From a checkpoint of a small mixture-of-experts model trained on Wikipedia: a shared expert of 64 neurons.
Below are experts of layer 14 (counted from 0) of a mixture-of-experts language model. Rows are named router (the router's row for the expert), down (a neuron's output weights, with its number) and show model dimensions 0-255. Each number is 128 + 24 x the weight over its row's rms, rounded and kept within 0 to 255.
After each expert's rows: "raises" lists some tokens whose logits its average output raises strongly, later layers aside. This comes from a sample of Wikipedia text that the model never trained on.

# expert 10
router [132 101 149  95  87 137 131 130 130 134 130 119 143  83 109 144  68 173 147 132 147 156 138 131 120 102 157 148 115 112 104 171  65 163 134 140 146 101 122 130 130 127  96 153 111 120 120  75 141 196 150 111 150 146 181 124 113 142 131 118 116 133 146 111 163 150 143 117 142 112  90 133 145 124 105 163 130 137 111 122 134 109 108 114 167 122 139 141  70 185 151 135  77 120 165 120 127 121  95 104 125 131 149 115 134  99 129 140  76 132 103 126 124 127 147 137 145 147 132 130 117 124 108 112 134 139  89 136 128 155 129 121 101 119 144 144 142 191 147 133 146 104 140 155  89 130 129 171 196  96 123 122 140 111 115 122 126 149 129 103 121  91 132 114 116 104 131 162 113 165 119 135 129 140 135 109 103  95 140 130 145 124 104 109  86 120 111 111  91  88 121 180 110 139 159 102  93 139 143 147 133 111  89 171 138 126 160 136 100 117 116 169 122 126 104 155 119 105 139 153 106 161 103 117 112 124 151 147 137 139  99 108  93 134 148 120 100 115 101 115 156 156  95 159 122 160 164  48 128 146  77 127 139 110 142 107]
down0 [142 108  85 147 139 130 129 144 126  76 112 144 166  78 155 166 151 152 157 138 151  96 154 142  86 134 151 190 126 132 167 194 113 125 145 124 143 120 137 122 131  88  94 138 158  90  96 148 141 101 123 133  85 155  82 134  79 109 104 137 142 121 110 128 152 141  71 141  65 168 123 128 146 111 142 119  86  78 113 111 126 114 111  97 120 128 162 146 151 123 121 109 104 134 112 127  83 131 162 129 113 145 103 126 118 156 137 122  99 127 146 152 143 132 116  99 112 118 104 150 142 143 170 129 151  86  99 144 154 152  93 121 184  83  96 126 165 143 105 116 105 116 140  90 114 134 135 153 162 151 114  97 114 143  97 132 145  94 122 106 141 146 191 137 158 129 110 130 104 115 147 108 110 127 148 124 159 155 140 137 131 113 132 137 123 121 117 181 150 110 133 139 130 159 118 112 121 121 128 124 121 141 129 120 115 121 121  95 153 123 117 135 167 150 123 135 106 142 140 159 110 114 145 166 133 112  85  92 141 141 120 107 124 147  73  94 135  99 151 116 145 106 120  91 145 155 176 169 150 145 160 109 123 144 103 153]
down1 [137 144 118 139 128 118 135 149 145 123 125 127 127 130 169 117 150 105 144 128 151 107 185 111 134 148 143 118 166 111 138  95 124 131  99 142 120 172 130 162 116 144  90 117 114 135  95 154 143 127 125 141 110 128 139 161 157 147 161 143 141 114 158 120 148 116 145 109 118 142 160  95 166 127 121 101 139 101  88 131  45 114 124 129 150 123 112 144 159 148 165 106  76 157 138 138 137 149 140 117 121 104 106 111 113 156 102 117  88 135 121 136 173  91 160 141  75  83 159 118 116 140 114  71 129 168 177 109 120 147 133 118  94 110 185 134 168 106 114 154 110 131 101 105 104 115 118 133 121  97 125 129 163 112 154 106 164 104 168 142 147 151 100 117 138 105 153 101  98 125 114 118 125 109  96 121 137 129  89  89  93 118 142 127 148 131 129 106 155 133 102  95  90  82 143 147 165 150 137 152 129 148 126 147 103 170 163 107 157 126 131 170 161 105 113 135  90 115 140 150 145 169 126 189 105 114 171 121 102 110 140 156 162 113 109  64 130 118 123 114 157 118 129  95 147 129 123 152 104 144 121 131 117 116 137  83]
raises: "ice", "s", "s,", "off"

# expert 29
router [133  79 164 121 120 126 113  93 115 147 120 138 131 121 128 132 106 152 132  86 141 141 172 118 109 135 153 129  71 140 154 130  82 136 138 123 132 105 110 135 135  92 116 171 121 119 174  71 133 194 150 105 113 127 146 137 135 146 138 142 143 156 159 152 165 163 156 134  71 113  82 104 161 156 103 159 112 114 108 144 117  89 160 107 140  96 141 107  77 166 146  96  89 153 110 151 100 116  95 116 146 144  84 118 132 106 137 102 155  78 102 158 110 128 153 140 162 129 121 120 130 147 115 106 134 135 114 128 137 166 141  69 116  84 114 122 135 174 151 107 144 125 128 102 109 103 130 134 168 130 147 148 101 111  86 122 122 141 121 115 153 109 122 155 132 112 109 147 158 137 143 135 181 135 134  98 122 121 117 165  96  69 112 111  88  86 116 177 111 122 105 145 135 127 153 144  94 151 178 155 154 140 151 141 115 135 138  91 115 151 126 149 111 121 116 162 112 128 112 128 113 154 128 148 134 179 143 127 170 107 127 133  91 126 117 117  92  82 135 118 122 113 127 129 116 132 150 130 137 158 109 143 163 110 128 128]
down0 [152 157 131 121 138 128 144 148 115 120 148 112 153 108 142 144 139 140 106 139 131 124  75 171 201 193  95 108 120 163 122  82 102 109 124 130 126 131 143 132 149 104 135 106  80  96 116 131  94 124 114 131 179 139 135 114 116 119  95 139 145 181 137 115 138 131 133 155 172 126  78 141  73 136 150 174  87 103 120 126 164  77 161 108 138 125 110 138 114 129  89 112 137 133 110 139 170 148  81 104 106 105 105 120 107 131 126 100 154 106  99 106 120  76 136  90 122 111 135 132 137 122 130 137 166 166 148 166 119 129 116 103 108 145 135 121 165 146 146 127  83 141  90 127 112 178 115 155 132 105 150 163 132 137 148 132 152 107 121 173 132 113 104 105 147 144 131 120 175 139 127  76 183 149 133 129 164 128 117 105 126 112 120 115  98  86 104 128  82 139 160 103 128 113 149 111 169 133 146 141 123 142 146 136 164 158 156 101 149 104 122 118 120 151 114 126 100 166 122 125 141 167 110 103 126 121 132 123 115  94 129 147 128 133 136 126  59 125 146 116 103  97 126 136 113 139 131 138 134 136  86 108 140 104  90 151]
down1 [169 109 159 121 115 128  88 157 137 146  94 144 148 142 113  91 127 130 110 135 144 116 131  99 178 141 110 140 109 105 139 160 106 155 120 105 184 133  98  89 145 125 144 127 125 146 161 114  86 134 120 128 170 123 118  75 134 118 117 132 128 145 158 168 143 116 138 117 177  76 123 131 142 131 146  98 142 121 130 142 138 113 137 131 161 151 138 182  85 169 115 152 114 143 117 149 166 160 115 131  75 140 101 134  79  81 160 166 162 104 141 166 126  72 121  76 118  76 170 100 135 129 139 134 143 133 205 101 133 136 165 135 110 103 127 121 116 132 128 126 118 116 146 110 110 108 121 113 153 123 113 139 152 132 143 126 146 117 113 150 160 113 127 117  91 118 125 108 168 159 169 115 134 131 126 111 119 112  98 133 103 110 125 112 121 148 120 131 100 108 132 127 158 101 131 179 151 140 110 100 123  84 120 144 130 179 131 116 113 113 151 109 172 152 137  96  81  98  79 143  84 171 132 135 136 151  94 116 102 102 116 121 113  97 103 124 102 119 152  97 117 119 140 109  88 168 106 128 146 133 127 149 132 113 146 148]
raises: "erg", "sp", "ray"

# expert 41
router [148 113 120 104  74 180 160 134 138 115 134 127 124 134 102 159 124 134 145 141 157 162 161  96 117 135 122 107  93 105 112 179 114 160 118 153 139  93 136 115 159 114 112 111 102  96 113  62 140 150 152 103 123 157 152 172 122 141 144 102 111 117 126 119 182 135 116 124 112 143 111 103 148 160 121 165 151 146 119 123 100 106 102 113 129  93 154 139  95 169 128 144 135  94 127 120  87 133 122 153 136  93 123  79 119 116 117 119 136 119  94 108 143 130 135 116 131 134  82 168 113 149 105 106 130 139 137 117 141 110 106 113  97  81 116 111 130 187 148 109 143 101 103 156  68 107 118 151 134 107 169 148 142 157 148 135 165 118 136 170 109 131 105 140 129 124 112 129 111 113 122 157 143 141 147 113  92 117 128 158 141 156 105 152 109 103  98 173  88 168 112 154 118 113 177  98  96 130 190 132 143 103 131 133 125 165 188 138 147 132 109 146 129 106 116 153  81 109 117 103 155 155 105 126 132 144 140 160 122 114  97 139  88 125 115 125 110 124 157 114 147 149 158 151 102 155 125 116  99 185  90 126 108 101 142 135]
down0 [139 106 111 118 126 163 146 145  67 122 134 146 126 114 161  95 121 148 117 152 123  90 114 110 131 129 151 103 104 116 138 124 149 154  95 110 126 145 102 169 106 135 141 118 108 118 136  92 107 106 177 135 153  92 150 164 146 145 145 135 130 124 144 123 107  74 122 113 124 124 114 145 119 171  93  85 161 129 122 127 166 157 121 140 139  93 105 127 121 147  77 102 132  74 134 140  95 142 137 172 103  93 125 150 116 122 147 170 151  99 136 142 168 113 134 107 104 141 155 135 133 153  95 157 169 138 132 144 126 150 121 142 119 130  95 137 149 134 133 152 137 133 119 125  94 167 146 165 137 147 124 127 111 121 116 155 129 108 134 154 133  99  91 166 129 132 144 107 121  64 175  93  99 116 164 129 135 116 141 118 112 136 109  88 135 103 120 120 154 135 146  95  99 118 117 139 132 177 161 103  97 172 174 109  64 163 116 117 112 131  88 117 127 126  91 165 126 137  90 130 123 120 140 101 139 145 142  88 102  95 107 139  91 157 124 119 116 161 166  92 140 143  95 137 124 125 131 128  92 201 172  90 117  99 116 133]
down1 [118 129 116  99 138 159 121 152 190 142 137 133  79 146 115 130 128 138  73 134 122 127 159 124  90  86 109 125 115  96 143 168 148 140 113 129  93 104 120 109  77  98 146 133 121 111 111 143 125 169 128  97  92 148  87 116  77 123 118 119 104 105 112 189 129  97 143 162 148 150 123 156 128 109 140 138  99 116 108 144  84  79 165 119 131 149 124  98 134 130 170 139 136 117 112 122  99 132 122 158 143 160 119  93 119 155 125 137 130 109 121 137 117 121 144 130 131 139 117 158 106 126  53 154 137 144 146 108 112 130 169  96 122 139 169 154 169 112  84 155 138 119 110 133 188  84 144 114  95 154 128 141 152 107 138 127 136 158 103 131 163 101 152 138 156 123 155 113 147  99 115 174 163 157 136 123 155 125 131 155  95 140 120 153 158 119 133 137 103  95 114 141 132  89 147 136 114 116  99  95 159 128 127 140 102 108 152 136 178 151 148  92 138 100 114 117 150 112 119 131 128 132 155 119 117 140 186 144 147 141 132 117 135 136 105 113 168 142 147 122 118 103 136 187 134 166 130  86  80 125 142  81 166 133 136 136]
raises: " 2016", " 2014", " 2012", " 2013", " 2015", " 2019"

# expert 38
router [ 86 117 114 123 121 161 124 197 133 116  91 139 167 137 109 115  94 105 109  85 115 124 136 147 119 124 126 149  84 137 152 142  49 139 185 126 100 101 116 148 148 111  95 138 107  89 144  83 142 181 107 101 128 133 177 126 147 142 145 163 134 118 125 103 137 130 124 135 100 119 137 117 120 150 106 116 110 141 150 102 100 126 138  93 163 100 111 126 110 174  93 135 113  94 166 116 114 106 165 143 120 126 135 107 130 165 126 132 129 138 108 140 133 164 164 150 141 121 112 144 124 151  99 128 164 119 130 102 127 156 153  81 122 123 151 160 144 161 125 139 135 123 128 173  42 109 143 170  98 159 149 154 140 111 129 152 163 142 145 120 142 117 121 155 147 136 119 168 150 113 147 140 178 118 142 130  96 153 122 157 127  89 108 149 100 142 101 111  95 109 110 173 164 122 118  83  91 141 131 119 117 146 167 138 134 127 141 116 120 149 133 119 121 131 108 155  99  97 128 112 155 141 139 168  94 119 150 130 151 159 103 124 140 148 132  99  96 101 143 121 167 130 129 172  77 146 143  97 124 108 123 136 131 115 148  96]
down0 [137 163 143 155 132 123 151 123 121 131 139 119 163 154 161 143  80 152 118 112 134 123 136 129 103 110 102 134 110 101 114 140 143 100 130 126 110 123 151 158 113 118 107 158  69 142 137 112 123  85 101 147 138 134 135 156 136 127 119 124  74 172 137 127 137 113 127  95 162 145 132 131  78 126 138 110 127 135 122 116 122 157 131 111  99 138 124 133 178  97 171 114 168 132 116 123 136 160 121 108 136 120 103 144 133 119 152 127 136 106 129 143 142 154 123 141  98  80 144 149 125 133 138  98 123  97  95 128 100 178 126 122 135 121 184 130 115  73 152 102 130 121 138  93 166 149 134  89 135 165 152 119 112 114 107 175 140 126 135 137 146 115 133 129 110 136 100  86 173 118 129 129 151 156 196 129 178 152 128 152 106 145 136 120  82 144 163 156 154 121 124 103 128 166  82 183 151 123  82 122 132 171  47 125 118 160 137 166 104 186 143 123 190 131 126 128 143 107 141 116 125 165 170 125 130 127 100 119 141 163 151 137 114 132 135 169 120 151 123 121  83  87  84 132 133 136  94 126 149  97 126 131 139 134 135 132]
down1 [124 122  88  74 119 119 136 156  90 176 149 133 137 174 121 137 118 124 170 123 144 137  62 150 123 138  84 132  97 152 147 135 112 100 168  97 138 138  77 148 127 105 139 118 138 150 124 104  85 107 133 150 112 135  98 140 160 104 154 128 129 192  88  98  88 130 136 110 110 116 100 118 117 178 121 139 132 118 137 107 103 143 159 111 120 122 115 141 116 109 161 119 136 113 136 148 138 142 114 130 110 118 119 117  87 135 120 143 142 132 138 136  94 112 161 125 146 110 139  92 181 119 128 108 130 112 141 136 167 104 131 166 160 173 112 107 124 125  83 147 104 138 156 102  91 171 146 126  76 138 168 112 168 147 119 123 126 145 175  80 121 115 140 143 107  86 118 150 154 103 155  89 101 110 160 185 108 129 154 138 117  65 137 141 134 112 147 146 169 111 131 159 115 147 132 124 132  97 126 136 108 137  93 134 143 105 115 134 100 152 150 125 155  99 116  93 158 146 136 153 165 106 166 122 107  78 114 120 128 135 127 133 121 120 135 166 109 149 125 134 110  95 159 118  87  76 125 117  97 125 119 137 161 130 116 144]
raises: "ores", "my", "'"

# expert 46
router [144 165  98 130 101 156 118 161 143 121 139 120 101 105 121 116  54 118 120 113 183 137 126 151 132 127 165 115  92 132 102 129 108 116 157 137 115 147 109 136 118 155 120 132 131 119 166  91 135 155 121 167 134 143 149 142 121 112 128  80 122 134 125 124 158 143 113 180 134 135 123 133 118 127 123 116 127 158 129 119 121  86 144  93 148 103 111 102 107 169 103 147  97 117 142 120 106 121 135 136 144  92 125  82 110 144 118 137 123  94 107 183 139 153 137 129 133 155  98 147 101 122  98  96 165 149 136 131 154  92 146  87  94 142 137 142 118 158  96 100 155 121 152 156  68 128 148 105 153 143 155 118 144 127 108 126 108 150 121 126 116 136  99 113 155 124 126 163 100 110 111 134 145 140 143 127  93 136 105 112  87 111 108 131  60 128 105 137 102 109 113 163 158 101 141  59  72 123 127 148 147 144 171 130 102 146 122 113 150 110 120 139 134 149  87 188 113  89 130 144 149 111 124 162 111 165 126 120 128 131 122 110  90 133 120 107  74 153 126 105 169 147 117 141  73 178 151  65 127 136 118  92 130 105 142 128]
down0 [128 133 130 164 174 129 168  99 162 110 110 132 109 125 151 113 152 158 145  81 154 154 137 133 162 105 126  93  87 110 149 128  87 142 109 122 110  86 142 105 128 135 137 159 159 121 107 120 187 129 121  82 132 134 139  92 113 161 138 108 119 107 137 130 128  83 143 115 166 142 113 118 133  99 125 126  95 147 156  98 142 141  98  91 157 133 133 103 103 107 150 150  78 128 129 139  87 135 158 110 104 109 108 176 101 115  85 123 160 102 145 122 139 149 132 172 129 135 105 114 149 119 156 169 178 115 146 186  80 150 110 159 142 132  98 122 123 102 129 113 142 170 118 150 118 107 144 152 131 154  99 150 109 129 136  85  95 143 162 133 140 129 127 117 104  77 139 127 138 149 119 144 124  93 131 122 120  80 135 159 112 175 155 144 166 106 127 132 113 124 121 141 138 132 140 119 122 153 141 138 130 133 113 111 164 130 118  52 140 126 110  95 111 114 116  61 132 123 137 122 173 168 106 123 145 119  94  81 110 154 124 163 186 108 152 142 124 170 142 121 138 130 138 150 123 164 149 131 120 121 117 147 151 107 123 156]
down1 [128 104 144 132 129 135 146 190 151 145 108  80 152 148  65 119 122 105 149 137 169 157 155 105 111 123 158 104 172 148 166 104 113 123  85 117 124 117 111 124 105 136 144 133 120 161 101 150 148 101 109 144  87 121 125 132 154 140  95 152 124 140 142 118 161  85 134 112 113 123 113 136 150 156 126 130 164  68 112  94  89  96 154 131 151 118  71 136  89 144 142 142 130 148 122 128 126 138 138 147 115 137 109 137 126 156 104 153 142 155 168 130 138 134 144 128 100 129 120  89 119 190 174 107  99  98 123 112 159 121  80 166 106  91  84 121 120 113 132 115  84 152 171 119 138 144 106 100 133 124 143  90  89 138 139 116 132 119 138 101 145 107 107 142 119  56 136 140 185 150 105 128 142 133 133  75 110 127 131 102 105 159 144 137 110 109 170  88 153 108 139 107 120 108 136  91 154 137 151 125 133 125 126 149 151 147 152  99 162 102  89 136 128 145 146 139 123 174 113 178 120 100 139 152 126 146 126 131 112 107 125 149 151 143 126 135 141  67 145 144 147 175 135 132 157 119 127 135 149  92 149 117 136 141 102 148]
raises: "more", "inals", "ud"

# expert 37
router [127 112 184 122 130 157 137 126  92 130 126 132 125 110 106 125 125 144 153 164 144 136 168 135 108 126 163 125 113 124 145 156  97 130 145 137 144 139 133 132 156 154 104 139 154 124 147  85 161 164 132 141 171 112 174 116 167 100 129 106 150 166 101 143 185 123 112 126 128 130 126 129 141 150 113 140 128 115 124  92 110  50 137 117 130 155 141 124 123 198 148 123  70 142 134  85  98 142 111 117 121 112 146 115 130  84 137 115 112 109  94 143 165 102 125 160 147 141 111 118 111 141 133 113 140 133 109 125 156 123 133  79 137 118 122 148 127 184 152  96 131 103 175 175  73 114 134 135 126 110 132 154 106 112 123 150 115 134 118 119 109 132 124 145 140 113 117 122 110 118 123 154 157 120 137 142  95 129 128 155 136 169 112 144 111 103 140 128 116 132  95 150  95 128 174  73  91 168 159 145 110 120 169 124 113 126 125 102  99 107 127  93  92 104 114 132 115 143  97 142 140 118 124 147  83 150  77  88 149 104 159 164  91 109 130 152 127 138 109 109 134 139 142 157 137 131 178  62 107 135  93 156 101  92 107  83]
down0 [109  96 156  83 173 131  98  99 136 144  78 166 135 166 118 120 106 144 129  91 164  81 124 171 143 160 127 108 169 136 133 162 124 134  98 124  93 156 120  85 143 172 103  89 145 107 136 152 157 158 171 116 124 145 127 109 129 107  99 138 150 144 127 116 133 125 136 131 133 123 138 112 131  96  75 128  67 133  99 141 142  99 156 133  91 179  75 168 107 119 131 107 120 116  98 155 188 142 138 141  90 152  98 113 137 180 135 113 113 117 138 104 108 112 130 151 111 116 155 108  92 130 125 148 131 134 140 118 120 187 125 165 118 130 143 139 125 103 103 126 132 152  73 156 189 163  77 138 118 122 141 143 133 129 123 159 137 106 139 110 163 136 135 122 116 147 147 111 130 151 139 130 119 105 123 147 106  68  95  97 139 121 159  94 112  90 159 136  93 114 164  97 121 128 132  94 123 120 124 133 128 117 133 117 123 137  63  84 114 119 138 133 128 118 107  92 134 118 153 157 114 152 108 140 110 128 130 114 132 125  99 116 127 134 135  85 154 109 138 163 125 140 107 105  95 146  91 161 141 130 133 103 137 155 146 127]
down1 [143 131 117 145 163 129  94 120 122 117 126 164 169 116 136 131 132 146  99 150 115 115 121 119 117 145 118 141 151  83 160 138 103 110 142 105 138 138 145 147 131 125 153 155 118 135 153 123 143 130 110 119 121 139 140 129 126 140 116 150 146 141 153 163 138  87 135  94 134 102 142  98  66  99  94 110  87 161 135 113 141 156 123 116 129 124 113 126 113  92 148 117 137 119 121  94 159  67 131 126 129 142 149 125 123 149 118 104 107  96 128 138 123 149 151 161 153 110 144 137 136 110 123 109 190 152 169 134  88 129 164 162 122 148 131 154  98 135 158 123 127 174 105 129  79 154 173 179 120 116 113  81 176 126 135 135 158 167 124 114 117 122 110 133 160 152 158 142 120 166 108 142 118  98 122 123 118 131 109 120 130 117  93 124 134 133 136 145 124 132 111 104 150 107 147 165 142 110  95 139 110  88 127 111 122 186 116 121 139 157  89 169 106 198 157 118 135 108 113 198 172 155 135  90 146 143 169 116 117 152  79 162 112 107 171 150 125 125 144  80 179 146 107  82 161 140 108 151 103 106 108 162 155 126 143 111]
raises: " Islands", "-to", "lands", "hol", "side"

# expert 2
router [108 130 132 169  75 132 143 125 135 100 129 115 139 121  87  95 114 159 160 129 157 149 169 126 109 145 150 131 114 129 120 167 111 142 122 155  99 117 105 142 111 130 160  91 129 119 128  42 131 159 129 119  90 158 145 138 135 131 145 150 125 162 165 135 147 100 114 108 141 145 119 106 158 157 151 134 120 103  94 138 140 123 157 118 125 136 123 160 119 161 130 152 114 140  75 126 114 116 135 110 125  76 110 122 156 130 128 119 148 100 122 117 131 127 135 137 165 134 114 151  80  94 106 151 117 116  97 172 130 125 141  70 106 128 142 138 121 210 117 119 135 138 155 148  69 134 159 132 150 156 120 150  79 175 109 107 107 145  96 186 130 153 125 155 131  73 122 154 127 107 127 165 136 151 150 117 113  98 147 129 152 101 134 123 121 117 102 151  92 112 148 156 150 126 171 106  72 138  99 124 111 101 141 136 115 154 156 130 105 115 120 108 135 126 166 148 110 105  99 123 139 112 126 174 159 170 172 112 127 116 117  95 102 133 123 109 114 164 115 163 124 140 101 115 109 118 129  87 139 150  93 139 155  91 120  99]
down0 [128 133 139 119  92 140 100 126 105 179 142  85 114 136  98 152  72 154 105 101 105 140 156 118 163  90 117 141 138 132 133 134 142 100 134 152 135 161 166 128 130 146 118 107 172 181  75 145 130  94 120 119 107 136 107 132 103 144 133 127 144 158 126  64 119 142 149 122 152 112 156 137 124 141 110 121 142 143 135 154  91  87 137 112 120 157 132  81 147 131 184 123 131  97  90 163 121 148 126 127 116 134 128 111 162 121 102 121 120 130 109 167 138 121 155 127  96 118 116 126  83 143  92 152 141 153 139 138 122 120 156  81 137 161 118 148 175 112  64 137 109 145 120 151 192 156 135 109 160  84 148  93 118  84 121  71  81 140 128  92 117 119 122  90 148 125 113 136 107 121 152 122 132 149 170 125 142 127 126 127 113 158 137 121 130 120 149 127 134 133 141 190 136 139 104  96 113 156  56 123 105  95 117 102 124 142 120 134 139 119 152 112 148 176 118  97 147 156 130 156 144 127 129  81 114 159 119 170 122 128 144 128 141 152 136 118 168 119 160 119 117 159  99 125 129 124 131 114  87 106 116  85 138 110 114 132]
down1 [163 131  96 116 125 154 110 139 124 103  83 105 137 161 143 144 144 147 118 145 102 152 164 103 105 120 112 128 122 140 102 129 139 140 134 120 109 157 134 136 162 101 140 104 127 152  90 150 169 103 151 148 110 111 171 161  98 108 103 123 160 130 134 147 127 165 138 141 122 118 146 154 142 132 136 146 145 110 116 155 130  97 149 170 136 202 149  78 129 106 126 150 111  86 155 149 144 111 109 120  94 130 167 113 156  90 132 105 118 112 133 140 130 119 154 123  98 164 116 166 114 149 180 120 101 171 164 155 139 157 153  65  99 110 123  99 130 103 171 111  99 126 145 126 152  94 116  89 119 131 127 132  83 137 169 136 138 128 130 121 130 148 150  97 177 102 114  93 165 111 126 132 147 107 125 142 111 148 139 141 114 116 105 133 155 183 140 115 144 195 123  96 158 118  93 145 150 131  77 124 111 148 170 163 114 146 101 134 126 123 138 125 138 143  79 152  95 117 125 129  91 100 119 107 113 155 109  89 109 156 164 130 150 109 112 129 125 123 159 146 158 159 145 129 146 154 140 116 149 105 114 111  96 118 182 166]
raises: "ist", "a's", "is", "a", " invol", "isation"

# expert 32
router [110 135 127 121 117 152 144 122 141 135 131 137 145 112 100 128 129 136 139 123 174 117 177 118 141 137 149 141  90 125 119 142 101 108 158 115 139 109 132 103 140 120 138 129 141 128 127  81 110 143  79  94 127 136 204 108 103 126 110 111 126 121 142 109 120 126 131 130 105 152  86 103 128 154 168 146 144 118  97 131 145  86 135 111 182 139 132 146  97 183 147 131 104 142 152 116 101 116 147 138 145 104 124 115 163 134 133 115 110 105 113 131 110 152 156 126 133 112  95 156 122  96  68 159 142 126 147 151 120 114 134  90 111  98 121 160  87 189 121 146 131 120 179 165  32 140 112 159 127 162 144 109 137 159 166 110 127 176 140 152 120 104 128 120  93 100 155 141 172 144 123 135 189 135 144 115  98 132 144 132 143 112 117 173 129 138 111 150  99 129 116 167 165 130 145 115  58 138 117 131 126 104 126 107 110 172 137 136 143 149 134 129 137  95 115 168 118 100 129 114 134 117 126 149 145  98 156 105 151  72 122 119 114 152 173 110 114 146 106 142 108 125 140 148 136 112 148  86 130 155 105 145 137 125 146  72]
down0 [157 165 115 139 157 160 121 121 136 102 108 120 137 134 124 150  97 170 134 145 153  93 124 157 127 162  99  85 129 133 103 146 144  76 154 103 115 115 130 148  92 124  89 108 104 133  92  99 140 162 120 119 150 185 126 167 106 141 168 112  86 140 104 109 179 148 143 163 120 139 152 151  60 137 139 101 127 125 183 114 117 159 110 139 166 122 133 147 148 122 142 131 155 156 113 128 156 143 116 141 105 114 122 159 156 137 179 145 124 117 144 105 140 108 116  73 157 133 106 132 167 131 110 124 130 128 150 103 115 120 176 146 124 145  92 128 125 137 105 117  92 107 155 109 175 146 154 155 146 105 115 118 135 100 146 135 132 116 130 142 167 142 128 133 101 102 138  82 158 140 114 110 102  87 129  92 116 109 120  85 153 128 100 135 158  90 146  88 118 127 117 153  90 188 152 164 104 125 105 127 126 137 139 145 105 165 121 170 108 123 146 131 149  89 131 116 132 138 142 153 126 133 135 166 104 142 129 166 101 124 161 147 160 150 120 140  88 131 116 150 109 151 130 157 134 131 129 145 195 128 133 109 148 105  80 163]
down1 [137 103 136 183 136 115 146 101  99 146 139 140 135 154 125 121 146 153 170 130 141 135 114 131  91  65 111 136 111 102  99 116 125 187 173 146 156 124 118  85 162 159 126 128 119 124 123 138 138 109 162 124 122 133 157 124 151 108  77  90 116 149  96 115 129 128 159 116 114  99 109 160  87 165 122 193 107 165 106 130 110 113 109 125 121 102 160 160 155 127  85 163 132  95 113 107 164 115 151 160 135 116 107 113  72 113 109  87  90 140 163 137 137 109  87 171 132 121 136 104 126 101 177 125 128 150 123 169 106 107 104 169 132 151 102  78 140 144 128 115 107 119 128 146 122 120 143  93 113 124 110 140 139 124 112 138  87 133 153 131 118 137 144 127 114 157 108 150  86 105  80 106  98 154 135 117 119 115 109 157 144 132 106  83 106 155  96  71 133 162 125 124 150 140  86 126 127  81 116 163 119 119 145 121 189 133 132  91 160 102 166 129 115 104 122 146 171 116 148 137 121  97 130 147 119 137 123 135  96 151 155 139 115  89 122 154 130 131 120 122 144 118 147 129 109 165  85 122 156 114 122 117 111 131 150 135]
raises: "ne", "n", "ld", "ng", "ri", "res"

# expert 20
router [130 136 118 109  96 152 151 125 123 137 105 124 127 106 109 110 113 164 147  85 141 122 150 120 106 135 125  92  88 121 112 116  85 139 143 128 135  84 124 123 102  87 136 128 104 147 113  99 137 124 137 115  75 153 146 148 166 120 151 123 118 121 118 123 124 144 123  99 121 134 118  74 156 148 119 198 121  84 142 132  95  79 140 120 130 121 129 100  97 181 142 122  67 109 119 114 127 139 140 101 137 134 132 130 107  99 155 112 131 136  71 129 120 145 117 125 122 124 109 145  82 147 117 101 133 124 102 120 121 133 164  91 116  78 142 141 130 191 129  76 150 111 168 144  91 169 108 128 112 108 122 151 116 119 109 138 150 164 149 139 150  92 144 155 113 118 120 153 143 111 121 121 144 127 171 125 127  86 145 138  98  75 155 121 124 138 192 170  57 115 105 163 165 162 179  97  78 128 161 116 143 136 163 112  85 134 160 123 130 145 105  99 139 147 129 160 101 116 122 105 108 137 114 158 132 143 142 139 120 126 158 139  98 131 130 119 142 122 132 142 142 152 118 160 104 127 136  88 123 160 124 135 110  95 103  82]
down0 [131 106  91 146 140 105 107 160 116 157 151 101 118 114 129 105  91 102 116  89 115 180  88 125  91 108 124 161 110 126 135 118 155 138 172 110 137 141  97 131 109 127 120 129 163 131  82 104 126 117 103 162 161 141 163 176 152 103 127 140 128 125  85 142 122  85 111 133 120 113 118 146 119 147 155 103 153 137 165 164 125 104 119 110 102 130 102 131 141 128 163  93  82 159 121 132 123 109 121  98 105 110 178 136 156  76 141 165 142  74 114 109 134  97 141 148 152 140 110 126 156  99 125 128 133 171 135 105 135 118 145 136 148 117 151 140 158 125  93 135 141 115 114  96 124 143 146 127 146 169 134 110 151 126 183  90 140 172 115 173 134 130  96 101 114 110 140 120 146 110 131 147 108 156 102  84 110 184  99 130 116 133 118 137 139 123  91 129 139 145 147 121 161  97 137 137 127 169 129  84 125 136 108 120 115 184 136 114 112 103 143 114 107 161 110  93 139  92 150 162 103 125 123 104 101 100 126 109 121  97 118 112 131  98 150 150  68 168 115  73 138 128 151  97 186 133 117  98 145 134 121 150 137 162 164 142]
down1 [168 180 152 122 162 119 135 131 123 156 131 122 158 106 149 104 134  92 150 140 169 119 165 100 151 162 110 167 151 139 129 134 141 139 145 120  83 143  68 146 142 121 196 125 151 163 112 159 125 129 134 161  92 134 109 154 108 128 139 152 137 137 132 130 131 167 163 120 105 105 137 179 144  87 113 153  95 114 103 117 107 146 119 139 124 106  88 127 119 134 165 125 128 154 123 135 148 139 125 154 152 107  94 146 136 151 154  92 128 112 135 117 123  97 135  99 123 111 154 131 112 166 103 113 150 109 162 118 159 157 128 173 130  85  93 170 125 174 116  92 100 138 143 146 164 151 139 142 119  89 166 129 111 156 103 121 102 117 138 114 133  80 116 149 136 146 108 129 129 125  99  92 142 124 156  98 151 164  82 127  87 133 118 117 127 146 153 113 173 148 113 146 107 172  95 155 130 119  71 150 113  97 146 116 118  94 162 153 123 119 155 115 145 109 103 111 143 118 126 135 153 144  93 114 129  95 174  95 143 103 117 112 162 164 130 136 152 106  92 123 100 106 163 141 108  89 112 132 153 129 140  81 146 110 145  99]
raises: "ission", "ier", "uty"